Experts of a small language model.
Size: 12 layers, width 384, vocabulary 19601, 62M parameters.
Experts: 64 squared ReLU neurons an expert, a softmax router, a shared expert of 192 neurons.
Training: a variant of Muon for the experts, 346M tokens, 10547 steps.
Below are experts of layer 6 (counted from 0) of a mixture-of-experts language model. Rows are named router (the router's row for the expert), up (a neuron's input weights, with its number), down (a neuron's output weights, with its number) and show model dimensions 336-383. Each number is 128 + 32 x the weight over its row's rms, rounded and kept within 0 to 255.
Before each expert's rows: a language model's description of what the expert responds to. This comes from a sample of Wikipedia text that the model never trained on.

# expert 43
Letters and digits in sports result tables, such as race codes, first name pieces (D-aria, L-A), years like 2018, and en dashes in ranges.
router [ 43 159 129 137 106 134  98 147 146  88 132 150 152 135 131 146 125 152 188  86 134 115 131 130 119 147 127 118 171  53 199 145 160 166 131  88  68 134 142 145 132  85 110 141 129 125  90 169]
up0 [107 163 164 147 160 146 146 130 154 158 124 184 185 152 111 104 126 122 158  74 115 142 109 139  87 128 131  50 138 129 126 154 158  53 156 113 147  88 133 111  96 101 155  63 123 121 119 100]
down0 [103 173 147 123 152 122 122  93  50 178 116 120 148 167 127 104  80 127  74 164 156 151 112 138 184 156 115 151 170  74 100 117 163 147  70 126 144  59 131 138 174 123  92 117 163 113 171 101]
up1 [102 138 157 123  85  95  80 145 112 160  97 185  62  82 122 155 107 117 170 129 142 152 158 167 107 147 116 134 147  98 156 121  74 107 121 144 128 107 125 109  98  82  97 113 118 100 139 104]
down1 [120  76 189 135 148  60 134 126 104 121 140 157 124 131 151 137 201 164 105 137 140  74 137 158 158 105 160 170  98 155 136 190 156 112 167 154 110 103  66 105 106 153 104 141 156 154 104 135]
up2 [138  87 161 168 121  72 157 129  86 105 119 153 122  71  95  84  95  54 134 121 159 129  81  71  95 110 156 130 170 154 118 150 104 126 130  92 116 100 169 182 184  64 157 112 199 102 156 131]
down2 [ 94 138 116 175 118 142 133  97 145 150 114 171  86 173 185 158 153 139 108 181  82 144 187 119  32 175 129  84  97 170 199 189 100 105 152  91 180  96  88 138 155 124 120  60  98 158 124  90]
up3 [ 71  94 154 138 144 124 104 189 127  80  73 101 196  61 120  86 140 118  96 147 176 136  65 128 114 121 126 174 171  95  73 126 151 135 143 121  80 143 100 123 121 164  98 143  89 166  30  97]
down3 [111 125  78 155 117  75  96  98 156 140 140 170 154  77 141 122 157 150 172 133  82 157 153 142 186 107 155 110  74 118 190 163 113 125 153 120  72 159 156 130 191 135 122 104  82  81 125 116]
up4 [117  50 132  65 165 128 172 129  89 139 111 137 123 147 106 160 148 129 156 108 116  86 141  74 159 114 148 131 127 136 126 150 124 167 153 140 126 129  86 116 165 126 146 126 125 150 105 101]
down4 [145 126  89  63 150 138 189 130 113 152 148 117 143  85 141 135 123 147 138 109 131 110  79 111 158 122 125 174 106 103  59 116 127 164 119 139 138 146 133 138 109 138 111  79 156 152 109 146]
up5 [173 132 108 147  79 144 125  97 170 198 109  93 119 148 189 155  92 198 154 114 149 155 108 103 130 110 184 115 130  80 200 106 128 159  92 115 106 144 117 196 196 112 102 146 148 117 121 104]
down5 [150  90 193 189 152 104 139 144 172 111 142 118 103 109 124 152  95 151  90 124 145 119 140 131 137 115 184 181 172 141 173 169  97 107 122 137 178 135 113 134 167 158 137 158 124 162 134 125]
up6 [112 127 121  67 100  92 103 111 119 100 151 135 158 124  83 107 124 162 172  77 142 107 143 119  87  84 144 167 111 161 112 130 119 126 149 179 102 102 158 116 136 102 112 112 133 106 142  95]
down6 [200 134 164 120 209 141  94 109 158 157 118 130 152 185 140  93 151 123 171 121 126 176 146 139 152  90 124 122  95 112  74 183 172  89 169 118 142  73 147 116 148  96  75 118  98 115 128 150]
up7 [113  75 102 114 116 146 174 124 151  53 148 168 113 199  75 142 110 117  88 144 143 133 129 199 128  96 125 126 127 124 132 147  93 171 178 128 108 134 145  86  99 157  78 120 113 102 170 163]
down7 [155 128  89 136  92  88 111  88  95 143 122 180 102 217 134 165  93 138 136 143 108  19  49 110 145  65 116 139 134 145 142 151  88  85 117 125 103 108 176  76 255 131 130 138  82 111 143 105]
up8 [ 93  72 148  87 118 129 153 116 161 114 128 129 159  86  97 181 134 119 149  95 194 118 170 110 113 129 128 157 133 111 202 174  75  91 119 113 100 124  99 139 147 154 126 162 125 131 136  94]
down8 [112 158 141 113 134  67 174 167 154 142 159 207 160 122 158 102  75  87 136 128 152  97 107 155 150 147 105 210 124 103 106 127 150 113 125 182 104 136  67 143 136 123 143 138  92  75 121 133]
up9 [ 96 157 129 180 179  81 168 149 117  78  97 156 159 149  96 135 157  50 142 156 194  82 127 100 119  99  74  93 139 172  89 115 100 115 148 130 114  64 111  96 185 104 117 159 100 128  64  77]
down9 [115 119 188  71 104  99 174  86 104 102 137 117 131 118 115 203 158 108 143  81 153 120  50 121 130  80 131 117 163 154  86 104 151 137 194 129 148 121 151 179 152 136 169 129  88 128 149 112]
up10 [116 106 105 130  84 131 150  97 105 132 113  97 182 189 142 145 131 161 167 115 179 140 133 151 145 105 128 165 111 130 186 133  94 161 126 144 158 165  64 163 100 111 146 124 136 134  92 145]
down10 [157 143  73 101 100  75 118 115 110 117  96 120 159 105 147 167 147 143 103 151  72 145 149 177 139 149 116  98 123  96 140 118 156 111 165 122 120 117 193 156 131 179 150 162 127 137  92  90]
up11 [161 156 165  91  81 119  69 133 152 173 126  90 143  99 131 139 133 142 140  60 122 154 110 114 147 143  92  81 112 234 135  50 109 186 136 140  84 137 160 146 104 119 135 155 132 139 114 145]
down11 [ 88 101 117 119  88 130 104  73 185  87 189  96 151  85 130 129 183 124 125 114 116 116 148  91 166  96 157 118  73  99 116 128 138 104  84 148 117  77 174 144 105 163 130 111 104 170 145 133]
up12 [ 45 137 159  92  98 107 101 192 117  83 103 147 154 171 150 143 134 106  81 116 161  99 124 113  74 190 135 105 143 120 107 123 141 139 146  90 145 119 119 226 102  97 130 139 154 167 108 140]
down12 [175 164 165 122 150 134 128 177 108  79 145 156  92  91  64 131 130 109  56 146  85  89 150 120 147 148 101  93 169 128 168 106 169 153 166 102 135 132 104 184 188 143 117 136 126 110 145 121]
up13 [ 62  85 157  90 160 165 134 138 111  84 158 117  96 179 122 123  92 111 174  97 101  99 159 119 101 129 159 102 124 117 156 164 159 137 127 182 126 168  99 116 183  93 129 177  94 137 126 148]
down13 [128 106 168 160 142 114 204  84 106 188 175 133 110 132 106 127 123  74 143 145 183 164 156 122  81  95 141 143 103  79 136  86 196  95 119 102 138 137 136 152 171  97 108 157 162 129 139 176]
up14 [ 97 126 133 107 135 106 147  68 226 128 127 111 115 127 163 142 132 152 138  58 128 116 137  96 151 115 138 104 156  90 121 118 142 128  83 114 107 144 145 104 140 130 115 138 212 107  88 144]
down14 [165 135 147 132 128 124 101 115  77  83 116 175  77 115  74 146 121  93 117 106  96 169 156  88 157 148 173  90 134 185 109  96 162 123 161 136 132  98 165 211 137 170  86 143 168 144 111 136]
up15 [ 82 109 148 110 133 131  77 156 168 109 130 139 146 164 133 179  39 117 141  90 133 144 109 156 120 150 157 117 137 150 133 128 116 120  63 112 149 147  89 166 125 162 143 151 172 188 105 136]
down15 [155  83 165 135 178 126 141 176  98 138 110  91 109 139 160 158 158  66  88 155 127  77 162 140 136 170 185 146  74 158 124 107 100  90  94 136 121 102  95 189 152 202 157 166  97 135 183 140]
up16 [ 77 194 114 154 122 128 175 105 148 126  99 201  98 153 112 129  69 123 140 112 147  55 116 151 179 137 140 101 130 117 121  93 105 183 108 148 139 104  70 140 155 171 147  99 144 100 154 149]
down16 [106 157 116 101 183  67  92 176 121 101 114 143 139 149  41 103 124 111 167 101 156 183 128 187 155  86 102 166  78  83 159 171  85 200 108 143 169 130  95 158 114 111 163 137 143 208 157  64]
up17 [130 183 143 107 138 161 156 174 152 107 116 122 132 137 142 128 107 171 122 179 134 107 143 120 139  82  63 124 206  69 158 119 148 112 129 120 122 148 152 192 126 125  84  87 143 101 132 141]
down17 [105 143 151 128 176 148 118  96 113 129  75 112  63 154 110 146 182 132 120  91 150 158  99 113 153  50 117  61 101 128 148 141 147 107 176 129 168 178 149 172 111 153 123 103 133 155 129  82]
up18 [127  98 167 121 192 101 145 128 118 143  66 122  91 223  87 127 109 124 134 133 128 129 170 128 128 167 169 129 140 152 126 140 136 217 134 162 126 203 118 154 120  94 113 176 126 180 123 178]
down18 [164  82 151 107 140 245 155 186  99  72 171 154 156  83 128  95 140 136 105 131 163 149 112  78  96 127 142 104 121 127 158 146 143 234 136 158 119 111  94 148 114  67  61  43 149 155 129  73]
up19 [105 180  74 107  67 163  70 111 147 104 138 165 139 128 176 140 108 111 121 185  75  82 119 127 162 106 179 124 188 105 124 110 148 173 108 148  96 206 161 179 121 174 110 183 166 110  81  93]
down19 [145 156 110 113  49 145 108 114  87 100 144 100 132  88 153 106 130 173 111 103 193 127 186 138 135 108 107 154 131 176  71 145 207  99 169 121 111  70 132 149 119 105 129 169 142  47  97  69]
up20 [121  97  77 147 127 135  98  55  75 164 139 124  97 108 114 133 171 106 187 145 169  98 147  81 146 133 118 135 162  50 127 106  84  97 133 120 119 123 125  61 182 106 147 124 150 175  51 122]
down20 [112 118 171 121 183 125 124 115  99 157  86  88 115 161 191 108 158 121 192 160  82  92 178 164 193 176 110 116 108 190 131 134  84 175  84  75 152 116  72 171 179  33 108 129  73 116 147 149]
up21 [132  95 123  84 152 195  89 158  59 133 150 125 131  89  90 144 149 174  79 120 156 158 146  88 106 108  91  99 130  88 136 180 194 169 111  90 133 104 126 132 180 111 112 188 130 127 141 152]
down21 [141  63 112 143 119 198  94  88 106 146 113 144 133 115  88 141 198  73 132 114 140 156 160 119 105 124 148 134 132 131 173 129  93 140  94  79 140 129  95  87 189 195 131 172 139  98 156  98]
up22 [ 86 115 142 124 133 165 161  81 192 119 101 152 142 146 159 107 129 173 163 166  68 174 153 137 115 115 116 162 127 151  86 206 139 187 175 162 122  96  53 145 108 159 156 123 164 160 156 171]
down22 [ 95  84 117  66  85 111 136 119 129  82 136 122  68 142 158 110 169 140 138 158 121 158 155 132 177 107 105  44 123 181 160 135 160 158  86 157 132 124 127 103 114 146 105 155 181 109 114  96]

# expert 55
The words "later", "early" and "late" in narratives, plus surname pieces after first names (Elvis Pres-ley, Mike Hor-acek, Sophie Harrison).
router [ 99 119 119 110 167  83  77 129 185 113 154 125 108 103 114 138 136  92 152 143 135 119 159 125  95 178 123  99 182 109 158 152  92 146 111 114 109 109 117 130 161 113  73 129 169 154 100 109]
up0 [152 131 155 131 135 144  82 116  62 121 108 160 154  79  86 140 105 130 150 153 155 149 149 139 138 141  85 124  97  98 127 122 132 122 140 148 166 149 154  92 135 100 132 176 166  93 142 117]
down0 [ 88  99 114 123 135 149  40 122 123 149 128 119 123 109 104 123  86  74 133 136 164 137 198 154 182 127 139 134 108 116 112 153 107 134 156 131 217 138 150 179 125 115 132 106 129 153 109 182]
up1 [143 139  78  73 123 138 107 126 125 128 119  93 179 125  84 130 101 100 132 195 144 145 126 120  99 168 153 194 156 113 143 194 101 157 130 105  62  83 229 194 129  95 104 128 135 147 104 130]
down1 [162 148 114 110 135  98 145 102  95  88 148 164 155 142  71 146 124 121 138 164  84 158 124 173 128  80 116  91 139 115  78 123  74 143 127 137  78 103 153 138  66 108 121 165 112 138 161 124]
up2 [132 103 178 110 128 134 113 104 255 110 141 125 131 107  66  92 108 132 172 138 114 148 137 144 115 135 119 147 217 120 169 124 137 118 157 151 101 154 102 144 162 104 127  91 138  74 101 129]
down2 [132 139 115 191 148 159 103 108 158 104 191 112 149 125 101  88 141 121 130 128 141 106 162 161 182  83  68 189 139 150 145 149  92  93 151 134 140 133 114 138 149 164 133 113 134 131  90 143]
up3 [162 133 130 113 113  92 114 132 133 185  91 130 138 135 118 106 122 152 106 141  71 129 150 115 153 131 127 133 146 145 116 141  89  93 124 168 156  98 152 129 155 109 104 108 144  58 178 139]
down3 [102 153  99 112 162 132 170 143 141 116 123 176  83  94 124  77 148 164 126  89  79 147 103 114 117  98 121 123 178 137 141 143 110 153 115 115  99 109  98 148 154 171  96 127 133 134 189 190]
up4 [113 129 118  78 135 146 111 137 160 143 140  79 137 193 113 123 135  74 135 178 120 126 101 121 170 110 135  90 122 132 155  94 160 149 152 146 102 159 157 136 162 110 138 159 110 133 162 173]
down4 [122 153 101 100 154 159 167 106  98 168 134 125 166 223 124 128 169 138 159 166 187 131 141 106 159 117  15  95 157 159 161 153 100 113 131 154 138 137 120 110  94 131 101 121 122 129 183 197]
up5 [166 120 170 128 137  46  97 111 141 174  54 136 130 161 154 167  83 144 146 189  35 103 109 105  97 161 126  92 177  77 142 146 138  79 105 102 130 101 177 135 175 143 132  62 140 135 172 131]
down5 [107 142 196 113 170 100 141  67  83 147 185  86 152  91 129 168 142 180 213 118 114 144 100 127 152 117 142 170  98 171 166 127 143 161 103 112 134 178  92 141 136 155 121 120 162 154 110 143]
up6 [151 132 136 117  65  90 105 141 126 133 174 138 123 168  87 148  15 130 169 167 125 177 162  59 123  99  79 146  90 112 128 162  95 136  90 125 119 134 116 105 131 132 126 104 115 136  44  93]
down6 [107  92 166 151 116 156  73 100 145 144 156 176 105 120 181 114 112 121 153 111 133  72 111  94 139  66 127 154 125 139  73 134 113 127 145 115 167 118 155 129 129 141 141 187 184 121 146 118]
up7 [143 119 111 143 130 139  70 136 160 150 115 162 109 158 144 143 118 136 172 109 152 107 137 117 126 214  57  86 137 108 162 157 133 125 133 100  97 119 118 140 119 109  83  93 124 177  98  97]
down7 [105  89 107 123 107 117 148 168  88 108 105  69 122 138 119 112 100 157 124 133  93  77  81 126 164 159 130 144 140 196  96 136 142 107 118 124  98 112 120  70 122 118 176  97 135 169 123 115]
up8 [ 84 143 155  95 108  58 119 113 148  12 107 124 144 195 153 117  96  53 121 110  54 126 113 145 156 168 172  67  99 114  78 126  63 123 125 143 117 127 119 143 113 115 131 172 134 160 138 114]
down8 [158  64 133 154 113 186  81 133 115 115 105 167  97 126  91  52 180 116 179 130 120  91 189 116 111 134 100 116 148  76 124 152  98  73 111 138 122 168  50 160 102 119  84  83  91  70 150 112]
up9 [107 112 105 118 110  93 114 123 161  85 153 162  70 145 125 133 106 126 132 124 149 193 148 107 156 171 149 139 179 126  92  87 115 141  66 113 109  98 102 131 183 143 136 123 159 118 145 116]
down9 [136 157 123 132 120 131 199 110 167 169  68  99 149 116 133 150 110 143  79 144 102 139 113 149 144 141  81 248 168 133 154 127 163 112  99 137 130 153 173 176 113 118 178 122 106 103 132 156]
up10 [112 169 155 113 142 159  94 117 114 168 117 147  98 108 153 170  94 117 113 124 136 117 160 142 115 161 110 144 102 173 103 164  94 154  28 180  94 120 123 131 184 159 148 104 115 173  70 141]
down10 [108 108 117  79  46 144 183 152 172 156 169 152 124 114 129 122 175 142 137 152 181  95 138 129 132 160 124 118 124 165 127 164  62 166  81 154 114  97 112 118 104  67 196 155 119  65 124 140]
up11 [121 127 135 113 130 133 133 117 138 153 121  96 154 130 142  90 210 141 166 127 109 104 179  76 115 181 168  69 140  94 113 171 183 157 130 108 139 135 113  96 136 155  87 184 189  78 136 137]
down11 [127 137 105 128 125 111 142 158 162 141 103 117 138 105 129  78  92  98 123 119 173 128 121 121 141 174 145 106  49  54 112 123  65 133 152 146 138 109 182 138 105 144 168 151 209 130 167 138]
up12 [ 84 207 179 125 164 148 112 102 167  88 159 169 180 125  99  86 135  69 136  60  94 116 123 104 153 157 134  85 116 116 138  89  97  58 111 140 134 164 139  84 158 112 130 117 187 124  85  85]
down12 [113  78 155 139 114 119 138 160 109 116 144 100 181 116 102 164 131 111 150  84 121 112 153 116 167 157 126 113 112  81 122 161 173 155 124 139 143 174  73 132 218 146 147 140  69 109  83 139]
up13 [172 140 118  36 161  86 147 162 201 147 184 115 124 131 142 157 158 102 145 116 151 152 169 107 164 114 158  91 110 119 169 144 103 109 185 103 113 136 102 146 164  96 133  89 161  93  81 100]
down13 [112 152 145 133 153 108 146 113 136 142 105 159 130 129 137 143 166 141  65 173 151 132 110  62 135 175  98 128 105  92 127 179 130 119  97 142  96 102 101 146 182  88 137 119 121 120 103  83]
up14 [141  69 201 137  86 177 110  79 109 156 151 109  97 166 143  82 100 141 168 116 158 125 132 192  86 138 133 130  85 142 180 124 105 157 142 156 131 147 121 124 108 119 138 107 121 196  70  82]
down14 [107 115 132 147 135 107  87 173  68 128  94 159  97 109 118 126 136 146 132 146  84 131  97 137 127 152 136 114 148 136 128 105  78  86 133 122 129 112 111 121  93 101 124 170  63 106  97 189]
up15 [118 122 172 123 134 127 105  63 124 141 121 192 143 158  88 125 202  89 137 151 119 106 146 174 119  73 151 175  72 171 156 125  89 136 157 122 118 119 104 138 135 155 104 126 103 128 163 154]
down15 [160  83 145 161 124 173 131  57 130  96 112  96 140 160 112 113 160  60  84 101 179 110 119 136 144  85 135 176 150 119 100 182 180 139 146 116 170  66 134 145 119 143 156 115 136 181  99 132]
up16 [154 113 178  79 124 192  92 122 125 131 178 173 165 138 114 119 213 174 148 189  99 137 163 129 126 125 119 111 176  92  89 153  92 146 101 108 104 132 116 123 114 133 108 109 191 134 102 139]
down16 [156 134  87 127  95  95 167 129 161 161 113 181 183 110 115 111 154 150 144 134 167 117 136  83 123 133 122 238 147 145 176 149 164 151  78 108 118 121 147 146  95 168  91 122 107 120 143 161]
up17 [159 175 110 160 179 115 158  77 157 134 149 130 139 125 161 154 158  94 140 103 181 137  87  96 120 134 107 137 139 168  88 122  78 119  90  92 122 157 153 159 139 138 118 144 143  96 146 110]
down17 [106 202  80 140  73  91 104 151 157  88 130 141 156  50 152 145 102 142  77  60 121 206  91 127 135 138 132 134 110 100  89 101  74  65 116  92  66 145 125 140 131 146 162 171  95 169  74 101]
up18 [116 132  43 147  96 177 109 138 129 125 159 124  80 131  93 186 140 142 133  90 148 127 141 159 173  95 110  86  75  96 152 133  83 150 130 128 161 120 126 128 133  91 125 147 113 155 135 101]
down18 [132  79  96 147 115 124 108 168 129  53 123 110  88 137  32 142 162 155 100 134  80 118 140 161 106 129  99 121 135 134 120  75 103 143 168 117 101 124 135 142 123 100 140 114 129  89 144  45]
up19 [127 124 143 186 179  90 184 142 180 165 147 148 155  94  41 124 125 122 186 155 143  84 130  68 176  90 135 121 178 100 153 104 103 104 109  60  76 158 122 147 188 137 157 178 132 147 117  96]
down19 [ 94 124  93 128 145  83  78  90 178 148 150 112 123 108 150 107 121 112  39  89 123 183 189 104 153 155 148 176 149  74 116 144 105 158  81  59 156 153 186 150 133 106 134 150 181  87 109 195]
up20 [110 123 125  93 145 155 103  70 150 148 103 150 163 183 123 161 121 119 109  73 204  93 105 162 170 163 173 106 128 130 100  88 151  93 101 147 100 133 164 159 197 121 132 157 107  80 109 132]
down20 [139 145 155 132 100 135 105 131 143  97 108 122 137 135 139  97  40 183 144  88 142 101  56 122  63 110  72 111  92 137 190 121 109 131 134 107 151 112 104 140 130 138  88 129 142 132 205 162]
up21 [111 186 115 119 133 119 101 142 158  98 226 139 133 131 136 136 128  77 143 134  97 155 162  91 113 188 165 154 157  43 106 142 154 136  70 136 146 224 165 169  80 108  99 149 149 155  71 114]
down21 [169 124 132 118 148 116 153 143 165  40 126  97 166 128 106 141 105  67 144 144 119 106 116 114 155 131 129 172 143 118  70 112 171 115 219 163 100 103 150  76 145 115 148 133  93 114 170 170]
up22 [158 139 109 133 145 166 126 131 152 137 153 143 110  59 128 119  89  69 143  84 137 169 151  94 129 118  47  98 153 156 127  97 101 145  92 134 199 138  91 170 116 110 109 134 152 143  53 126]
down22 [101 109  93 144 114  98 163 138 121 196 162 123 163 149 168 116 160 126 156 118  74 103 147 151 119 108 122  99 155 134 122 111  98  95 159 139 169 142  90 108 129 121  67 116 122 155 102 152]

# expert 15
Inner pieces of non-English proper names, often Asian, Slavic or Arabic, such as Kalam-az-oo, U-z-beks, Jaw-ah-arlal, Surab-ay-a.
router [105 140 192 141  76 103  91 127 204 102 129 147  77  92 150 132  74  81 210  87 125  89 142 110  52 158  99 107 148  97 140  92  73 167 132 163 120 128 134 107 160  87 108  99 103 131  81 143]
up0 [128 192 124 155 154 161  54  98 149 140 121 137 115 127 100 135 149 151 116 140 180 126 126 150 139  81  87 133  97 149 138 171 119 104 114 104  88 148 169  92 127 171 161 102 140  96 133 119]
down0 [137 151 123 118 109 200 101  83  90 130 128 135 108 146 145 117 134 111 127 132 108 166 123 143 133  98 101  99 100 122  87 125 123  99 149 150 108 124 209 131 113 151 110 106 102 126 179  95]
up1 [147 151 144 107 117 139 189 144 101 173 168 161 127  81  76 143 119 108  97 120  97  76 123 128 158 149 180  98  89 120 155  77 118 208  87  69 117 128 112 166 168  94  81 163 109 123 186 137]
down1 [103 132 108  19 167 156 177 112 138 120 146 121 137 188 121 148 102 124  80 149 116  99 121 143 158 109  96 130 110 167 120  98 119 108  72 127 147 129 190 138 129 108 118 165  82 100 138 117]
up2 [115 156 141 110  72 111  71 142 124 194 111 184 107 129 119 176 122  66 178  89 129 139 116 149  88  78 103 101 139 153 152  53 106  75 118 116 119 113 100 125  98 110 133 122 110 160 146  90]
down2 [142 155  86 116 125  97 205 123 151 100  74 137 154 139 101 146 147 161 129 110 134  97 125 117 130 165  92 112 122  79 110 217 107 167 177 132 115 159 123 133 143 172 127 128 158 119  87 129]
up3 [109 102 222 104 115 163  85  82  92  92 124 129 112 150 150 104 167 111 179 155 130 114 169 115 166 147 137 122 134 135 128 117 158 134 121 105 131  91 147  84 175 133 157 109 140 125 147 146]
down3 [181 118  77 170 118 107 118 122 102 198  78 116 171 161  90 144 153 100 123 170 113 118 118 145 119 121 153 129 124 133 150  68  80 136 114 101  91  90 162 145  85  80  96 167 127 166 168 145]
up4 [123 133 124 167 112 161  94 147 164 123 130 123 153 146  90 154 107 163  84  80 134 104  91 116 105 144 114 115 160  61  96 126 136  98 118 109 162 122 107 118 115 164 116 161 163 103  81 125]
down4 [144 181  58  56 105 115 155  81 121  90 146 119 163  99  80 177 111 151 138 107 110 173 123 149 175 133 150 133 122  66 152 151 127  97  56 160 141 140 161 117 158  77 124  74 115 114 203  92]
up5 [173 118 217 156 140 150 122  78 206 148 114 135 136 144 154 134  79  89 107 101 131 102 107 146 128 197  63 145 174 127 147 147 122 126 133 144 107 122 178  74 134 124 128 153 164 129 193 164]
down5 [169  90 195 119 126 108  92 147 131 140 180 137 134  60 127 100 157 128 110 151 146 146 135  99  89 137 118 126 125 153 162 123 126  77 192 168 158 113  91 113 144 187 101 159 135 119 176  81]
up6 [104 140 100 197 115  98 164 153 101  82 101 139 112 127 121 130 163 143  91 182 144 109  93 121 136 160  95 144  91 110 152 128 154 152 168 112 126  69 157 156 141 146  98  69 127 230 141  78]
down6 [113 133  93 116 161 132 148 185 142 126  96 113 188 126 129 172 117 136 105 122 150 128 103  58 119 153 144 104 125 156 139 166 179 103 135 120 135  55 165 173  79  81 164 168 207 246 114 127]
up7 [115 113 136 152  93 142 148 125 169 151 103 186 132 139 121 196 109 111 158  50 178  92 132 113  96 144 107 147 151 157 162  98 121 140 109 164  79 164 115 108 172  74 105 107  91 117  64 131]
down7 [141 141 163 118 128 131 130 156 133  67 135 110 106 157 119 127 139  57  98 176 184 109 140 123 133 118 156 140 187  95  38 150 149 170 168  95  71 125 114 100  88 150 167  88 153  87  85  75]
up8 [109 132 120 112 102 159 106 174 124 126  49  79 114 140 161 151  71 138 176 176 118 129 113 105 141 151 188 122 160 147 132 163 166 141 136 144  95 138 127 127 136 164  76 117 189  58  91 165]
down8 [ 93 119 159 206 163 163 107 161  82 106  53 109 191 151 139 135 167 145 106 136  51  79 106 138  86 155 142 154 114  91 130 106  90 148  92 110 156 159 153 103 186 143 163 153 145 175 153 149]
up9 [109 106 146 163  93  89 128 181 139 149 114 206 172 188  74 151 138  87 141  56 151  72 137  80 101 150 188 111 108  90  69  98 101 123 156 117 111 179 109  74 158  68 125 171 119 118 156 155]
down9 [142 113 160 181 127 105 164 147  94  91 124 153 159 170  63 152 112 143 193 114 130 114  78  90 159 127  63  95 170  88 132 178 170 160 160 164  71 145 142 142 130 134 124 102 104 127 169  76]
up10 [136  46 132 181 111 149 104 129 134  94 113 157 157 204 119 147  53 136 153 145 149  89 125 148  92 135  92 144 175 104 132 157  64 158 141 145  82 163 130 129 164 137 112 132  89 131 107 115]
down10 [156 119 103 132  91 141  89 127  50 124 137 182 152 168 151 171 182 143 128 132 120  54 103 108 134 130 163  87 170 136 141  99 192  95 121 111  95 112  81 127 143 139 139 172 131  85 101 164]
up11 [152  99 190 165 129 162 109 119  96 145  96 179 116 127 143 123  96 130 151 147 111 132 159 175 109 103 110 156 134  78 138 119 151 166 119 132  92 136 133  87 108 122  87 125 133  93  91 123]
down11 [119 176 165  95 141 157 125 110 104 117 165 117 108 117 136 145 117 198 125 141 125  47 151 157 134 134 110 144  38 131  98  89 120 141 122 121 176 108 121 161 121 100 152 156 148 127 106 110]
up12 [ 90 208 160 112 100  83 121  43 191  72 189 126 138 148  86 152 162 160 150  91 180 104 103 167 132  91 152 153 168 120 162 136 124 185  68 166 122  82 111  85 221 118  86 121 130 166 112 132]
down12 [121 156 184 159  78 125 135 106 128 161  61 124 111 142 127  82 123  93  91 129 151 127 134 126 117 104 101 152 142 127 140 121 100 156  73 134  89  50 111 106 117 108  58  74  68 124 160  63]
up13 [ 91 103 171  67 152 159  92 139  99 117 115 129 128  75 129 131 109 109 140  87 116 106  92 143 119 106 142 108 104 122 135 136 156 126 151 117 138  94 121 103 130 180  94 211 112 110 121 127]
down13 [167 103 114  90  33 157 112 114 151 146 113 166 101  88 206  74 144 128  97  93 152 120  62 108  79  97 112 105 138 146 127 157 140  97  85 147 189  80 133  69 142 105 147  98  82  64  71 138]
up14 [135 119 114 145 128 110 119 126 142 151 134 137 108 103 120 143 113 121 163 119 103  90  92 134  76 105 120 135 170 160 194 226 127 134 107  96 154 119 160 115  98 139 159 117 148 169  94 100]
down14 [153 114 113 114 149 163 128 209 113 153 148 120 165 179  87 189 111 163  67 114 120 147 105 158 109  94  97 215  77 122 147 124 158 162 130 178 117  86 127  84 101  96 146 148 162  74 159 150]
up15 [ 76 191 102 162 130  94 154  70 117 109 161 145  91 135 142 183 135 100 160 126 131 110 151 186 144  79 156  85 132 134 131 110  89 100 117 233 121  90 107  90 127 116 112  60 103 141 187 132]
down15 [135  47 173  90 135  90 152 157 208 105 169 116 111  94 103 121  86  66 134 133 125 193 156 166 143  89 156 145 129  63 138 138 125 104 198  95 146 134 162 122 120 140 101 144  93 125 179 142]
up16 [132 121 120 166 124  95 120 149 104  87 151 105 158  93 147 127 163 121 173 172 120 137 108 119 131 138  71 135 168 152 149  83  96 154 122  89  34 167  83 150 124 190 141  76 123 136 102 104]
down16 [ 96 159 154 156 120  92 192 131 152 157  82 137  75 115 141 112 154 121 109 174 147 115 113 100 125 149 142 207 128 162 177 135 128  82 115 141 135 142 127 172 147  94 173 112  73  70 154 134]
up17 [134 165 124 130  87 102  97 137 187 132 158 193 105 155 152 121 131 109 147 111 135 144 134 119 141 118 124 110 182  98 130 125 152 140 109 127 122 125 116 108 108 139 125 125 101 119  82 105]
down17 [128  73 157 101 162  90 130 140 131 125 148 191 176 121 104 115 140  88 101  71 168 142  76 129 132 203 116 158  89 132 143 180 132  79 193 112 101 107 135 119 200  85 124 111  71  25 164 135]
up18 [ 81 159 158 106  80 112 168 163  63  72 166  98 129 103 145 128 110 123 208  60 166  98 152  98  73 170 147 157 117  96 159 198  95  73 159 113 174 110 105 107 154 124 127 164 142 118 176  99]
down18 [ 50  87 145 157  98 124  71 116  67  89 164 107 133  69 124 142 137 133 140 167 103 169 110 125 131 136 126 125 169 123 165 119  63 100 128 117 153 160 138 124 129 147 139 147  73 155  97 110]
up19 [ 83 124 140 145 130 140 128 134 138 175 162 162 139 120 116 116 126 150 133 101 152 106 151  65  87 143  57  80 172 149 174 105 129 114 132  95 139 157 182 145 171 112  81 133 120 203  73 138]
down19 [134  96 153 163 173 112 139 148  96 118 141 160  80 177 117 140 159 116 171 174 116 155 100 113  89 176 160 126 178 128  74 117 154  69 154 169 128 170 155  80 112  65 136  85 158 131 106 124]
up20 [138 162 135 114 125 117  67 169 150 128 143 131 167 122 169 109 141 114  79 140 110 102 140 111 118 184 112 135 114 131 109 123  97 111 135 117 129  84 149 106  89 115 105 142 123 124  68 154]
down20 [184 138 119  98  79 114 136  81 110 159 134 196  75  69 145  73 117 154  97 139  72 141 140 142 153 132 136 116  96 144 194 102 147 109  72 130 156 156 130 121 144 173 126 109 131 103  73 106]
up21 [139  48 147  31  78 146 155 158 120  98 182  80 115 146 156 158  72  99  81 174 111 115 102  86  93 102 146 146 126  97  81 110  96 116 174 201 142 167 100 144 169 123 133  78 137 125  88 127]
down21 [ 87 165 169  84 144 145 137 176 148  69 176 167 185 114 162 135 146  87  65 131 107 153  59 133  69 116 145 124 183 115 133 219  81 121 126  80 117 147 138 104 119  74 100 193 144  87 141 120]
up22 [121 124 144 126 126 107 171 135 197  63 153  99 141 136  55 124 142 120 173 129  90  88 115 170  96 178 144  91 131 144 134 142  90 125 124 128  94  62 124 113  77 127 144 148  89 150  80 195]
down22 [202 116  79 120 159 146  93 104 112 105 129 109 146  89 167  96 153 113 124 184 133 176 117 104 112  83 146 142 131 192 109 151 159 125 111 148  82 111 106 140  95  57 109  97 112 150 100 137]